Below are experts of layer 2 (counted from 0) of a mixture-of-experts language model. Rows are named up (a neuron's input weights, with its number), down (a neuron's output weights, with its number) and show model dimensions 0-127. Each number is 500 + 40 x the weight over its row's rms, rounded and kept within 0 to 999. Numbers have three digits each.
Before each expert's rows: a language model's description of what the expert responds to; "gets" lists some tokens that make up at least twice as much of what it gets as of all text. This comes from a sample of Wikipedia text that the model never trained on. Tokens count by the router's weight.

# expert 6
What it handles: Commas, and, of and table pipes after numbers, plus mid-name pieces in tables and LaTeX, such as Daugher-ty, K-ev-in, c-ol-or.
gets: ",", " and", " of", "ol", "on", ":"
up1:535617462509458577443565508480480459533440574476389539505486537516464544581512471499472436500478463504561513490493429512435490526581483480468489445449492536539483545510501472482489413491485500509451550436538505468485505519523477559511503557545512454544521484503500518498517500512458504527546563487488546530563449491533564517489508453469469520469547503531484604491552522503532551546444
down1:485496502511572555513573457485463488538482474492522450556457501452486424447563536553465533465516492542572550480555573457468434547497439438604504512493479417576534502479552427476531532491495473509530503492441491514517511495533524482503487551523549556542479540487515540414515468482507446607439481497440499570505547508466461422457514527513476505474521498430513498527517489501458498506488
up2:504559443516425478426454472541559455454509493498484514521549545484630474560475524487517513482449437468531521566486449524501426479499533561487511481468445538510540497533544486525476432535521479545507478531511543451541503472567533483504455458479532496534453509569464497548486520487513535560477511444548483560534475534493493527377482525536528569516515538420453504512531517444546550449510
down2:549535547520522503481484494461437492581459501462466461527472472493551535583487475491488488502498504474488493526542510493526500488554448547502543510533553502415446482526567510418478462502513558572542502510488593575580545483503462515551455460474522499542449477562556472574535516468515439558494508546502529466563434436485500552511555532528503535470471549546537499552527585488547530437470
up3:445518491613472534487518507461394417494539571437436493444457570566417522482454467476523464479488523555503525536519489589487525550486486465490485451502521518465506529508461529548499478525526460489497491533484471480505531458498518459534478514539460546419486489447478498400481498495480501479466533481624475495495476530484548501514550523494475494528557585503425511501497547426507492480441
down3:474490494424518552512470562504504479428456532460509470566466567543487478510477446475443528544426522514564441473478478482474527530547465535406476447505601529518517581499480519500557447493481469496459484497473556509529475551566517504471458482433556538450518449552473443502572508553496511530493565543527497520475480520609517501506498474539506462526530540474416526520533477438514515476437
up4:493514502499498538490492487551479553574518476551466520541550485547477537569555488506420481534459488448504513442535419485505547559556460522512466520477509493585462512502483486559472537461485507520530466417555434513449505512540451480476497489550506458473580462491465561443509518479498538516571473532504521469500588508472512515541508468537592562496464533511535566423518484523551526475379
down4:489475477563460548442510462528516477474532456493490458491482470518542471481536480544539483523504507553575506517529577506450510537554503516454550524499409464537482515469472490543433536490536479530500517458571438538536504498487519444547516382558479449520582474451504451499492455477425517524505557493521563455578593470505546466513533555512539537464568420518506528510502493429454513459466
up5:529574508529457414490442426460521484451526530532510514525541488481510530521481525560502479568520443567456570485532484443406514511532490478543497531520488471501499499527558461575528531422486495485512548545501521470537490522533503517522498518502493476518494517564558494446451526554496460534474505457548520550452421497436424460414436552513524510482470513479490555541419432494444534525414
down5:513475477500459402453492531531518492550563551538477473476492452476569492488477461401519475448507515509490578492508496518516503543537508500466460465454463477528500511447526596528452519582512432448445527572396494496522519483468469531474501532527467459454559563527531532467525423475511548494445519444504484522502470492501484500592439568534487506566522557514463575424504475504472502511469
up6:502538491510500481482542509446518511515516499453466465446512441529444455552498484419437461543477499511540515509532495457435533573556500519457543508442424538589416516488574442486457518478560527485433433512508516485459501543488458506447506558448547525452468507412523516480441477563428503483565468495496577523522498517466479494527515516621455478512515514492428491503541548473517478521495
down6:451570502497413421432531524441558558552600474502464510485481550538487421549496489544492521588510466499542458427513512535486499494489519463485492524533482493471400493518495541475481472456509494490447476471498568504530486573485493497488525520474561487461512503523533526504483474380457551466585528462518489524585499481518519433460481512506414533472494501559492474497522491541457524504422
up7:564569482567497543518457481480454496583494416508501511516533492577516479531508483529453427510481464483442538479432448529533590561595498447464485552492483521510538515525450486486550506505487596451479535487516455484476561467495462575447516500452440483485565529533504516472436493557535477551511497523502487493471393484436532473469519506508424471482443497559435533493471496511488510531478
down7:475472507518468516487514496505479462476468517528509476492522460520473506447565523438507485464547545502474438501487469467500515539519489506541456551502509461578497543532592407458485504517496457413520406497513441510438488408537415508537588550552505532529528496413470512478517530561517506489488486500494486503520488500520554530481553544466508515452468559484478462501577522609602424508508
up8:434520524559515532505521482452418476535479537491486461552493529477461577545539510460440503526468419477520424462546506468454501544552513586562493489472481553423403470506480464524489522483480489488535484536554475544560545495499493448433490492546490496534480468490452550441535494570515575504541532518482529573533496543535535479531483516541501484478489511440401531560523526571520536499431
down8:493466409530500478499518607515451450523490546564478479513583486475498507511522553503419474485490507467459473477532415447500549467491488546542483464486495461481476535461499539556505560479456481544584519508550464533544471486491565480502578418477544450508485492505504479470457555479572459495437484531535501428507544535447501455471507436583513474522449501473430548569473491517472468534560

# expert 11
What it handles: Middle or ending pieces of words and names after a first letter or syllable, like ach in reach, ar in Hamar, ish, ight; also table checkmarks.
gets: "ar", "t", "ing", "ot", "ag", "ant"
up2:478537486474448542534491458476453413530515534489522434545522573518490516535501482528543492541498516553507547523485552460475477557483404579445536520528521488487558499568558464532463440478484496522543463447531566476481568527560529526464406548537520530532518450525437608502481499558490417508537541469498520485582490523512546541448529526522470516517447455518449524516478534468469462489462
down2:500557507562460470448517494570495519408484455551476503526539549448431524488507428445487493454544515497509482542513406542494514485532470497536459420472501473496436549502439487489487493498521475541467433525486447520449485443462489488509479461561414504531503450473471546509522456535455558564449473521500528508579532514481470453485419487425494497531519550469459483468427438506555432504438
up3:461529515477503457461502524449467534465490501551453506559488434539458528518509558538502430506513537575430443495512481454453463508487580487507503499483449532534489514503508444580508452514484585469504591508478499495475451448486460466483467471485519423444504485433517508445571471539502521504434506476440445562507456513469496481511476458472489531495473363477504581515554484467441502552437
down3:469512519553450562532502594527523514488529470533491482489549449521486479502493504513511501550457505583393559527533512527525498485514471577437503565571486507532470490423519490486497490508539509504463427550481516540440407449505434499461551517442479510465476518480390466419523518488464538510460489515557540488593416517526489513452512535497480555527497533498508508528601518494468519470500
up4:438516414537456469497546497489470475478440521552460471539449529484490512500580486537406466538494531494446462431553495493479554570500492438547501537505528449532501519481485456543455491415451471475516497470445507496510532490427504479547462542526464508450560477472412453508466472525512529492435518392464548540543510510543513521472468506506489493505528403553581482504523526465413499487460
down4:517460505517479501490530475454491516528563469471472503547610519505510515525443588527423484520475577484357498475507540504541495561515498442450481471460433493498469476498511544472504454515455492464498445475454533529555500522585480517527505480461531541533496506451515462469533446521549481535450411506501529499545476492554474472479567453557562567529504533540501520531463442428495456443454
up5:515497416530483472457525503480491487493445542536502514507507507542537491499433522441535498520484604566461498540571482481511492463597460499526539499524507525573420482508445564544509475473432529502531517516496565525461499432464498518459445500429530484447437506529469444459444481477471497556511491513533512525553528556542484555458503524426453506502564451512513545501557475441386442532481
down5:443548545422537502412568490494564509457527472491569440517454499456524481541500464491518497433526548458488436468536490488498447452418508444509442465464526436507493496483528545560450548500506459567543484477460471435503512513512565537613527483521463549540546515503453454536526436476458474566516549528483564461493540467567487504531473459526537502473492529525503507508467441563529544490460
up6:503525559446487497501498493492435496508499515544406491577539512503479445520501544551489393504503584456523435549528453460492537451549540487411412491507509543502509438555557478502461451468477453531562527444505480467473517500511457490479512524525496461566481480542536487458428463491451500538484482534464462513460484486500481507481457515478485477589418445467464506544486602436493458555505
down6:483477465439379492514540451479558489469491504471496482557459521429502567539493465632535510530539469533533509575447545575495520511442492505479528437574518473503535488492493469463559498585531494582500488506448500426465467513449495496463491527482563499452487555582503497494478463599476495464563480473510530514515566459563559501552476495488463482511554479504473477523506491493498476517516
up7:540484509449522432520473415478584491501503497465539497463599486453549461514603518441521554535500455496527460519485523429501418557461533482530472459450509582461543477589490467454445513497487529553505479536516519499455513535552552532471517491491529464476441544453526543561532529476510491519574458466469606491511522535519485525505442535512569497543478503540515521447473508489477572512473
down7:540489504521642518531491537517598414552494427462434471466532484418539508529480406497538479443505511503477497523463460501537482477526561489496489530527550492506530490524480445421514450479539587547519451485511495482526496512485502514487466570522542503493408475474422552500505478559480444491468504520521539568477504480513429519565465455452552501504495490540523497472462457494425503549488
up8:449472418545470486436473557486505517474457470495494480507464523462432552538510508515530439554405465497483461543505534496498542503471552484550473475504545487535477596513484386565505475523530537616473495516509556497536502533545461523447533581559486555478520471436469508524511559502481534482395521503528553518543453513532547496532482493539495474454488464525517592502530440530473529494488
down8:459438505531499382494559496507480516439500484498456406481517504522493486564483501437530466510530538580474488493454555513531462548540540570586463513413461517510492553523460528556549428514533515549520548419486490505555483485543477479469514501460521493562506494530561454562437466519604523479464502589507465426484477523531471494519552502521475556540488494534528448523536496505516475489514
up9:522501510545494441411414457548462473558507541454462540497490528506430568517481472554517439528466412530507528477464534482472482556487452531502482491456508391488493489477558442526542500438486538484502535429524546474575512522485512564424488524550500500471432465483491452466462486519503525501483563464469537506484465528449537529508520482573459472561513481508454491527586511449506537539403
down9:509485507530578496452434562514481489530541511495501546457519523525530481533491449592454474494429458479483525530487505497425523509505546503424589469500576501520496515521494489558498491519569503422557511443528554520490541548577487525496569453519428496509500497560554548495531495436496545489437574455569480519499496504522483454457503439494466504479505495523495514543407555486415422457473

# expert 10
What it handles: Year prefixes like 201, 199, 200, and noun stems after the or a, such as journal(ist), relig(ious), director.
gets: "201", "200", "202", "199", "198", " new"
up13:579481506450496472462496489481532456606442473534523508476517466523495461490492497487510554446494469528461465577575555482518467494439623519505489492466535527533476445516424519530495459489479481533541503534545494480432543552464506395537536493538452512494543532457487501536538488552537536494525489532531458491510451458479479481507458546535433434547487569552541558418504453515513585471487
down13:506452523465526517541550530560430445514466495497479521493533541469535483573552474491499550496555462490516532544519454429556467553530487384489477498508495503499532545514492503521479527538506466468544482490565505541425562439501505539493491463551480487461540551501517595519549526477569569474506505466416560480424571507440444469482527566490527499483477504480506520422447557548507516451576
up14:488508558477511513460500497567415496488464482453535518522500509535545504563502525518514407552504544540503527489511573559443456508543484532438502507532552544454528496558507522500535492465477538537543577520453537472559459504470501424547495507455492473568539527541548537457515432540482520542499473459548536560534540473509431508468476479515429508518476523478625520584546543441500429480539
down14:476478452518480497500469497466454514522494502516549597534451490438477571519478410548413595468510504464564501496518431530511499509449488546538498489460403530560454525475519503524456516415535442487476488510441501543429515519539517592442428436487496505537462509506497504504459478503559516497508541445575476501553469570478515519489520556510594526513528491468511567477495471494484545493541
up15:473434531484526501552417459513459497457520485556558530464421475505539504485501491509500500542490519507544522473520442500495516548613507536472432511417601515508487509509418499481489527535490605491489518541485501442541520499473474502468455519460463479563469484570534501481487502545536477489548514447511531485479473527450441507464482403440452492471554509570433520484553520513497551604530
down15:515470455531539497459547549493491519512480488455502561539494450432473497474548512609545529596506582564506524530470525521471516488505479594467460545487562451491484532547572452433505508492466513465441486570513424503489522476526503512463482502492532456523486500508490486540532514505573554492535534559590483461540495530499600568485468434474426466530548491520487487539423497523496563502493
up16:471564544465555480526540543592486531509511464451533463463472509559519556598485448505540461552439506456467507375528480560499540473488512502472508505516542522433524523478504490409476562531490518483517500549513502560495539488445544536491507486512470478461512513415448458437457558577509526513590476507488494483504458531524478516591473482542459456471458454511481529534521514437559482503451
down16:550532399482524522435541473563516453515511511493450550536525586442517490458493582523487498394481517470455525573601481479495515496552490512475542497476424464472521534500514555466519439479540547499443504494486504489516521499473478523546521527516464600449501441441431539550538478577466519491477498487514557514551490550522513540539526457431505510476464540480467475552468471527488414513512
up17:524506545412458446505499522433565518529500455526466475519477539446502532507472484471474493467482479551429424498480502499475432553478460513466511560559471546472472479558480433466495518501453534507453484577550571543547474527484502484560524481531519497573466597496473550430584510481564507526494479565511522449523470466434497529513600514402478532412515499466493533486498472488516508498481
down17:464501510511494476517563550527428502412470554491540462466446468530498476420523500533541484537578512517487553433500449478500496472426487438525434452478480481515452545504517486526489507466528496543532441480412551480535521502542475454516516486513511422452574553533571503470443494484515555504499532475551523460469509411563508529423575532510492487500500482565584531487580481553534463494523
up18:519505536553607457471521436532483522492403498499578456463538482509486534551436507557503557521497559573478490531471511577495458472502536431561438519509507560473532499492455460527522458530556541487522399578516428558538488490499474442547557570476511498507493464558527497543483465467535485524572546482516560476441462512537557543547494528505498484524497501479541468459523500466523485488446
down18:497433576501458531526388484503476504490439573472523457548497455483521461557475493446529471482516539564538558508505504489396452439576501486510497432513491509493429521509515505535493549530492431517421493465504508599504420461480465473477483529464479424447493471498419507538463460492551510503494530450490471552466564517460513546520506486474443498532507507467486513448497484520560477536405
up19:490539447461464486480448497570512544481503432502587524547451472460498491481512520502462519469466544552540439440465421486450542557506474534471537508513512553451530570583479526501534443481456530493500562511537477548462546401476458496554527527557511483572467495506528521510505517505510498542503491475487492558510479558437509502513503521448446478460509440377494538478577548496584456482460
down19:580541469501451467565621515459523442483583540514489495543482473489531576550431519566509507511513499496496503511508551509479504489535487562456473519533537454536480482525548537535486526483434510470489497562538489504519380508494516489428476497455528441525546480475534503515477509471541552514432490586557475508491517442478443517435538578544529573555528452561473511447473525502454475523502
up20:485472503454585493418431550528422509493568468528512504510512541476444547504507540489513481547507459515499541533509574481531513464530542528510468464457498455509526523447500490522514509445494505525510497457487548530507476603513420459477533508617412561470471518576422457461569437543509482539505541482496475496515485559472485448518450526534525518529503537580559550424554467511532500495498
down20:476441436515469486525538455462550483441565532423502537516592507514492497548501446517477496517606481511519496508542507471505523507448531524508516560501462559552552493432460504507528558478464535564547463494466417523458506489479465554465474471514492473486514513489573449504465502576548577530534574451523570388482513476482498503550487568490518476495541537568483510506514485401499492496534

# expert 15
What it handles: Syllable pieces inside names, mostly foreign or transliterated ones, after a capital first letter, such as ab in Islamabad, Ram, ij in Sijn, Uk.
gets: "an", "er", "in", "b", "al", "h"
up2:518494467587541440431555532526488571566483557504528546521470507462531511488462519467482477411496446571474490582530491532513488489479475526507488520546516476526504474530574459549488491407473520526449474509570514526487518486550542493457457488544455486480475522513471521467550468558513492556365508464534544506567516471468503568445500500529471432546492461517502503427549429502533541471446
down2:511557496487575489508408518511496563483449497422491440554468431484538508511506580450528500508524551450453546589498542517432437467528455530496471434482535543511506500482560510445576556546481421479448469495537472458451496516557538463483492454539478516561458483471524453458494471444505525512528491534522531475569487492474488481436565534475491512500526461558511498531586498471536572449475
up3:518514479437547484520471443485479414531489501533511466494623454446549498399509490595519511481493518515477486532568512452514510595493473422439523470501527516489400564517433480588561504504448478499484484535496509512487435446502525534492486510513585502459434518519490475451499521501476567561507467461523504562490530511540491525545470469497500494543570432500477497476520519482532510456562
down3:492444508528505510507442433523489506475535492461547558536509485521498470506516485506569544534471548479408488489517401491519508557516481491502508468509470475460580485503496384503567512482517473551481467580436512505477487441488567455534484510495417554495492521462528431465499478507483480503539505371507527464478490451444564554493533405406485519514527533530493514510459491438475500526565
up4:492542413455526475511473508507500469556463547475495521458492515500425508572506521511435472438464466506475395539518478508436489556490507553425502466476499490507461514453456468459457418468550540495497474405488507518532542537468504503444485508548494414534555545441487541443521566516491483567499563510558535507554542574449514439501490514524494475516490500485532541532567517475458519532399
down4:526481538498428436487486493572489524400553514494530570475466450493462501547525489422501497375505514440488503527554504526491477526517488488497517509545563397560531558478524525458508461539491508492529528408447531507491571446498458443505511562536431471524526457490558577486508473541513499440491511438457509532528545543499528490559475507492529525534491494460566525484479539513519562523422
up5:545474526518428544484536468456514545466485579489431486429468492525454540525552547504459547543473452556520423468448430519510480491522503571431540484514516556547474531458527509517504488490399555511488525502580462506520471457448535484460479508532551537493397510544509502454504492442491466467573555526512494601503491553456499548539522431584526497516472557504506500523515506498549523520531
down5:491440505479539504420495509521449508498537530508507487605549515506495510599594469496491489453487534542480489437497514468469540517506490488497441434445495550480473524448505530572436464426537568458469467520516463562537457485468558504464522499521452486517525559432512493512534515519533507483514536461544468498534433479557510553502491432482495419480601572485514490427487490405480467530522
up6:527550516471538547522483526437480474524483498517476535491484445536445562490465559469534542533573513473485497497511558459527489545568533523485469431429533481496474505482582451543452473490486461437431580556548601479482562458514431502465495557463546558573563558538517469475530493541535521463464546484532545539514457548477496487550505477515405460530486492541486450555496485469508541498449
down6:546574460448541473514498525475533466487482540497413473535535581421579463469466473506529474490535524517548544494485576531467490494536463461584492488524525480457523471573568500521586482516549460490536485495468438500506482528478524509463476470502486493595582514537470449548448497525583499525484470482509489550514544470444437469518486461487468471523597500519475508539427529573544441517468
up7:544463482552546542507526471421477559580474544452438471507470532509507488478453534550482446595539487506496494491455525465428482534500497566531511510482461504586505528528454443455502438454475470511480485445493524530487482464560535473516466516408475495437504499499551523495468500528547392546410524495499459470497442554542421507531550473538432503530491505471437504520551469430461485538502
down7:488540533490477526488526494493432557522499560432484557503475466502462442426490472528522493455639538535504557482517487450492543492469462451584511502469487523545518485580521450500578578436495422409477546487570520497526514530433493480500532561540509568483516531481484537549466502470517480453518469493500610534495498514502503517492498510513470527568525438500525470527517451455431523476528
up8:436540473524462510437467518488400481511472524426479543499509572500446475461564478482567589486498480500452442503575544454444468473498501481483506501475531469495477467463493430471494433452492430507542482534515588483538488525519507521463505492565512498488447495540583428472489557480498563530497605476512484511526427470495407500506480484545454513412459522502444508503549528454490495512528
down8:455487486527526532506522470547493485564502441505496480490504503533520464474542526479401424559533519525544518497483501467481593457515455556505524382497487587509459445480495558498545474479469515489551508463539521443468540502508545529525492477490549526504417551592511524536470513508507450480528594475547501537440450428559464540528500482549475493616509479518578498455486471466508485461486
up9:508484496465461451495439477399463454497459489519492464447465535552455521498537535478564456485481526524473535530549498510462514454516502450530529476478488524502455566564561475559459459402580493552525464470553495502475541546488530494399461453529567484513441486444459483479490484542473585580539529498469482504530538537454434501481529498504467528525455464578432546531473556466468467478460
down9:479542407487392517481406514500530448440531449593544418520551506503475539513520562511375499461474502452538441500482528476503562499481512473489436538543503453485470526460440500462467507525476505536487513480486461511460553558484560507473532478482543545435494487520489576533555527514440466562573470474496482527513466500520416471476546499523509493478509507512545464551469458437463483486496

# expert 14
What it handles: Digits, spaces and pipes in statistics tables and coordinates, and "the" in taxonomy phrases like "a moth of the family".
gets: " ", " |", " the", "0", "2", "3"
up12:434472486473532504514513494503456495497490495542423446502495521507526485465489496455552463518543551537432463517478518511502529526499584538523446553478395493495527484532486551505470484510536400488510416529494537537532449482407445517570400504550528421431473481528445572464502480553477493504563521517470514476539479529525534482472538514572488536581490452508431443520535527444513473501458
down12:529462511506565551475524587500459514454490488483546445521503530572489520539463538476501560553480491475516469538453518453464475485518421469517513468549488496489530541490523422478535514482483457488563522514521510541508471534472461505547381529523438488503588405528553559539488477491448423543448518542532489521570470567617507479524532477516461462488508406565510494507478489507479501456491
up13:541578426467542405506498514410501499472499470535479495560505458546542532470547508514465436538490565560451479439578497509525577532505453477494540517522480501559542521508548558548495404530535456520424493425534549462527511495504503507483479534544553525530515490523478454555493521541552482437488512497477580511492459495499481590456538474574442501432464505494522515513461468520460479539463
down13:501404520478473475557485452505534518516541520502573525429448565483516572504449496490428519495481438539533472478489567522465503507504477492456489529505458501529419446456482464478569509487453518611571573559518495451520481562510598464530509527477513489465471491454477464501542487543487486483486478621490503503501540420495437477512463491535436524476517500577469507463490475545561505491469
up14:493486424494481494490504538483445454527460547523395480501506559475530473514470462513462466471468512540530472510557578509531554492532566509475478437440495566537567520466498536514532557475469537505475582467535455461516499519527467484524502540560536517524441470517376482453423512542505517457529481517543518502451503548561494527536538410448399520526473496430570499460461502491501533505464
down14:579492465549456440529498395501488497494526520519519597554543594591553527445442508393526519483523518492543453535511471465511472482502452491524519480499508500509461453480560469489480538540469473505518528555396482485470470471493501501505502543551541471523452529495497449506469471486464461529491512464518451529505531531437559492510445448537472494572475517505537603426484479571465459502453
up15:503430407498555487465448549490477504495502453540508469540431493511549450440494479472466415494445427493424513546499491495517444508490474485551527516526468540503508467535456542517483452431535480463480431434601500500522558376548479517420496449552445471398512483517481549466524483490494492501509491513481524550476505511514526475506460519491535520531484548557549511451558443494519562468493
down15:513477484456428551516475538467452499552450524527515462511575549537449417561434461532529570492455531571534445472492497469492434481421480569442505477512544506497534562453499452477555493457414489544547530485533465511477543542423484459493480466485492514496438499451497521474575465594475495515447546520496496513518505532501461489487558543415464491571557473494508483530525455474550464493494
up16:483450499472498461475559545485512543540456466632504559524533459464501518478521526473447424477527481510527517561535462493501563495544519477536571507448427507515511444444443456524458453461510512548507520484490498539545493422515527425484546536552431603480547482517511475531482463478433569485483499512491517548519454561521539541488484481470471519445460563551539586464564530470491514513490
down16:424571519510480558493449528453528516585418527499533444526479482519461581479431527449473554479439463480514584481477473503477453485489528510451509526579549506465487538423480576472513552513476446507499526469499498508555538520498465492491448544507465506553544544472528501456535467518576551510460444486590519513526462457508518504451503489440542460526460477542449567556416518464459528521495
up17:552487496490477413475583429417486519506522460474466587521452467485452494519532569466578407488406441541480480535540565536532552456502466486534501476511507442574465479450506511539437453541489527501472494536447480515478521513519490445487552493543521514484489451501493488520493470525503497512550496495542487498596466534471510533563527509485473547480474477557587474525571583441517526535519
down17:529505498483449485439512483484480542508507521462536494543455451510494491473470503457513470510502451494491519515453517549505555626475520458517487533514487417517525587528547535576525481522514485502474548453522486527608539498497386420469441471522514494507443466502510438526464471497511422564469526496512527404496506588480462498443492505425445470481582515548529492506490498432509545540533
up18:494496494503465487547493499471462509525475373568505511434510475519528444532511538479483523528487410528508473489528491525397500524498517473519557506491545528444481550559520562513549493480537530519483545478498464512511447478491492547453476500550564497488543436413459472539584518497432569509558553494488542488540489457532559519528552569561458541457490524386485486501515566497446469548517
down18:501479501508572531489509460562426512367453410445544467441482519531474527508517520458526434461523404436572528473418532447487453440430505517525503584492480475518573520474467537520505402530528466511473474513439523461502457492506529466464472456475548554540518510538501539430504561575536520465516510488551543534481481489470491480482478517547493511537512447524481494525485466497514499522473
up19:470469498516501497458566490482521405515522449541488485546487514526507482555539486485598445564493429519505463488505507540469487434501508468487465521495454540542474512551449488521475441488544500500486455469526513484524452404438432521487500565503464530433489498500546421602539526478502534519504508547435465521529549525511535458546577549515525518590496437503561582480555482463518506528427
down19:529482478456396468484565489568456569503540539490503546526557427539475499486465444553466495559527502536491509527460573460488529535474501535501453510511449479506495463432503489596464469460529467442459461492492503499497502530514449449505434571515489468474462480477395431461500561547492463485503421462452545457502496504545502494540478549510449502484391469563506506447468518533482472473561

# expert 3
What it handles: Hyphens, en dashes, slashes and ampersands joining compound names, year ranges and coordinates, as in Wilson-Hardy, 1844–45, Baek-su; also from, and.
gets: "-", " from", " and", "f", "–", " &"
up4:560518469472572477510530453463451468578477491507572490535567528500572472553571495496502415543588499526520445440579527473453463525463482499560501412501448499562499512493455489502500488449538525501474534497531530478513432509527421457461471521594539506541473519433537432568457500508496488522521482495517493454547449564521479484466479442494400509504527468529489485494514516521515479430504
down4:511548470462467509499449484512538477436476512472515467544533523489576494454554469526579561438499537538442469552501463459506487560425494420509338550518441486502528513492511563501476454481468459524557450485459487505592527554460427527561457471461456441496528553479548543429471515513530504472446497523510500485516445507477522504461501439494500507461476460467500491467468448514552515504518
up5:519563429466515440416484520513476438516455490541547543554496513440518497452475506510514426441504539512497471465483488487482492381539501552467459525506506543507523508544520512474515514541647521543538588483571484487559490529443514458490509576540458520487483491448459485465462517511420473529511510413517544511458541464495460544509489480524423506503474537428546496477526525448485472535483
down5:499522462466546490519457543443472506438490473430435517519471389450534541538502497571488559557549469492546487488430461535554500525476492515483532479535535412425502506472487463550533485505491449585528484484501488473554492510520491506463466538407490422540512528519458458479444474450523513473389461501484477522438500524548513463476509560509448492585527456490424483512511499445551469494476
up6:583536536531511503457516514481513524488434510519444440462535496515451523506487447462523495512454443557553506553436490528458484497457617440405480553501484474556479614531542445519484467481529520519517471526578522525494477542534519477464476466481568457482462486512462502519498486492457600526486541536575504538431498524493547517510511542520465549522505439500497487527571544454456567537452
down6:539566478442465539498491476473506600498479551536516539466476460465490494498541475519477495470484550491407448472514535407520533452473493571504401442451477532485499545537453469492512489514508480564507491572558417485514527546511558478556514552516455535397510564504510495556504503560531567512521520464564572565510514451482507529510472515499471515494493447531427558498536500481443464482453
up7:499568499513519515577414523462499526481499561446508526427561459490472556467534479491486520539528479607534509502551518452572499503488460461518394549476512528441454429557513544508481490462509515610487461457535521514489543521536458552519503429519550532481482487554501516460464515528496393517496551517533469444498492529553503493521475560505540510559484495513527447519489575442462491550524
down7:475540489584514491511502527563533509571553527511520498527498485508524481518431537481376485553452538439471521517492551538485531488501492467516484508553528544514533455514460497465505491494416494534492464386556561499501469506452508463538394472514534550532563444500464464526507452508465491496521596552521557474547574534474472502450488519543505444503511453553561464511410500480471480448503
up8:529515414454502494456522446445572549472496510447514516469520482566495527496561519476481514517500480453460466516583521532394539524487423534535595555527507452542467483523497534494565449478502449449500545535552490464538560479493463486511540517528505498492554542490458473464599505529505550533504455491495477553599465535437565532518504525488482543509554450466518493527491586500468428538511
down8:501593482544539463457507430542507524468528483565431479480552537483579465486446509523545465518492431482471493478472464494502551510532479484489438546483512494543542467499526537471495451529551489431502432510500515565407560536480466473497531536581412453484546536492394509513562520517526510473436477542516524525561505446478530515519457510544597462460515510498571546473519477498519523505428
up9:453470470526480461486518566457495499477491549508526517464514449540477523576559574508512473575460539503505456548483546502474480587445524456579490540528513505532451510502558474537587512471633544470538514482502583551503503590488518493502448466480521485473516542509530568481520507481521551588519553426466520451485485540489484492488522507526473473553499429511465553503512498464468572436463
down9:516573501451545525464421546432495532483458487560519554482495503569550475524524485462520522528472464502465532491481499463479476520463489481503479497557604593526456467500480463607550495466438417501417448462505486482556511460478474565565467497512500438427473489487487552497509483482539481495556559446437450513592522502500514576532533498500572509494503500509496473503498540498510545416504
up10:512558525513530433488460422510493472524483498481473488461502486537440551576482486482547421587517518498596458543481428435477444504512493450532507460459483511489501482539562421541511447466513584497507500469517540483525491511469455429457552589522514532465451513488508525447508474539452509557440527514516481519475463553478513498494537469504417456504453475534403520489576524435531530526456
down10:522588454445541494485475472517510474514424491482443517510514526513481523510507492499528437468516456502504490551506430454513496460553539508470438521339468451488475464512529502529543503501502434470428531407509486465507471572505504487542511560487463494529526486482418553466546532519540526524529516576525547472460482519493442495484470492506430543550487526426556554587492576507471453475517
up11:464453466405554430453465513538483477560541442545506476440531478461423518545462455475431472522448470507481515562501437475470542541480566542489513500426449467476444449499516522494508455481518514501530438538467481452500524447550556530565475499530564503471493445526440524478557423486534554439505507596488508539488464562521524517504487552493526476472489486549485518493569495438528553551467
down11:581451524465499563467515496481477571421492483467568461516522549440483501507492493523485527632500539563516569506531512474474483551465562462472510512593542531553546514490487586472507473494540526559507492506440405488484532473545527533536549508508536517437553540469514540560538532518475473452514512441630510518520497517444485474515439501480499514449496491529517456518533465502489487546541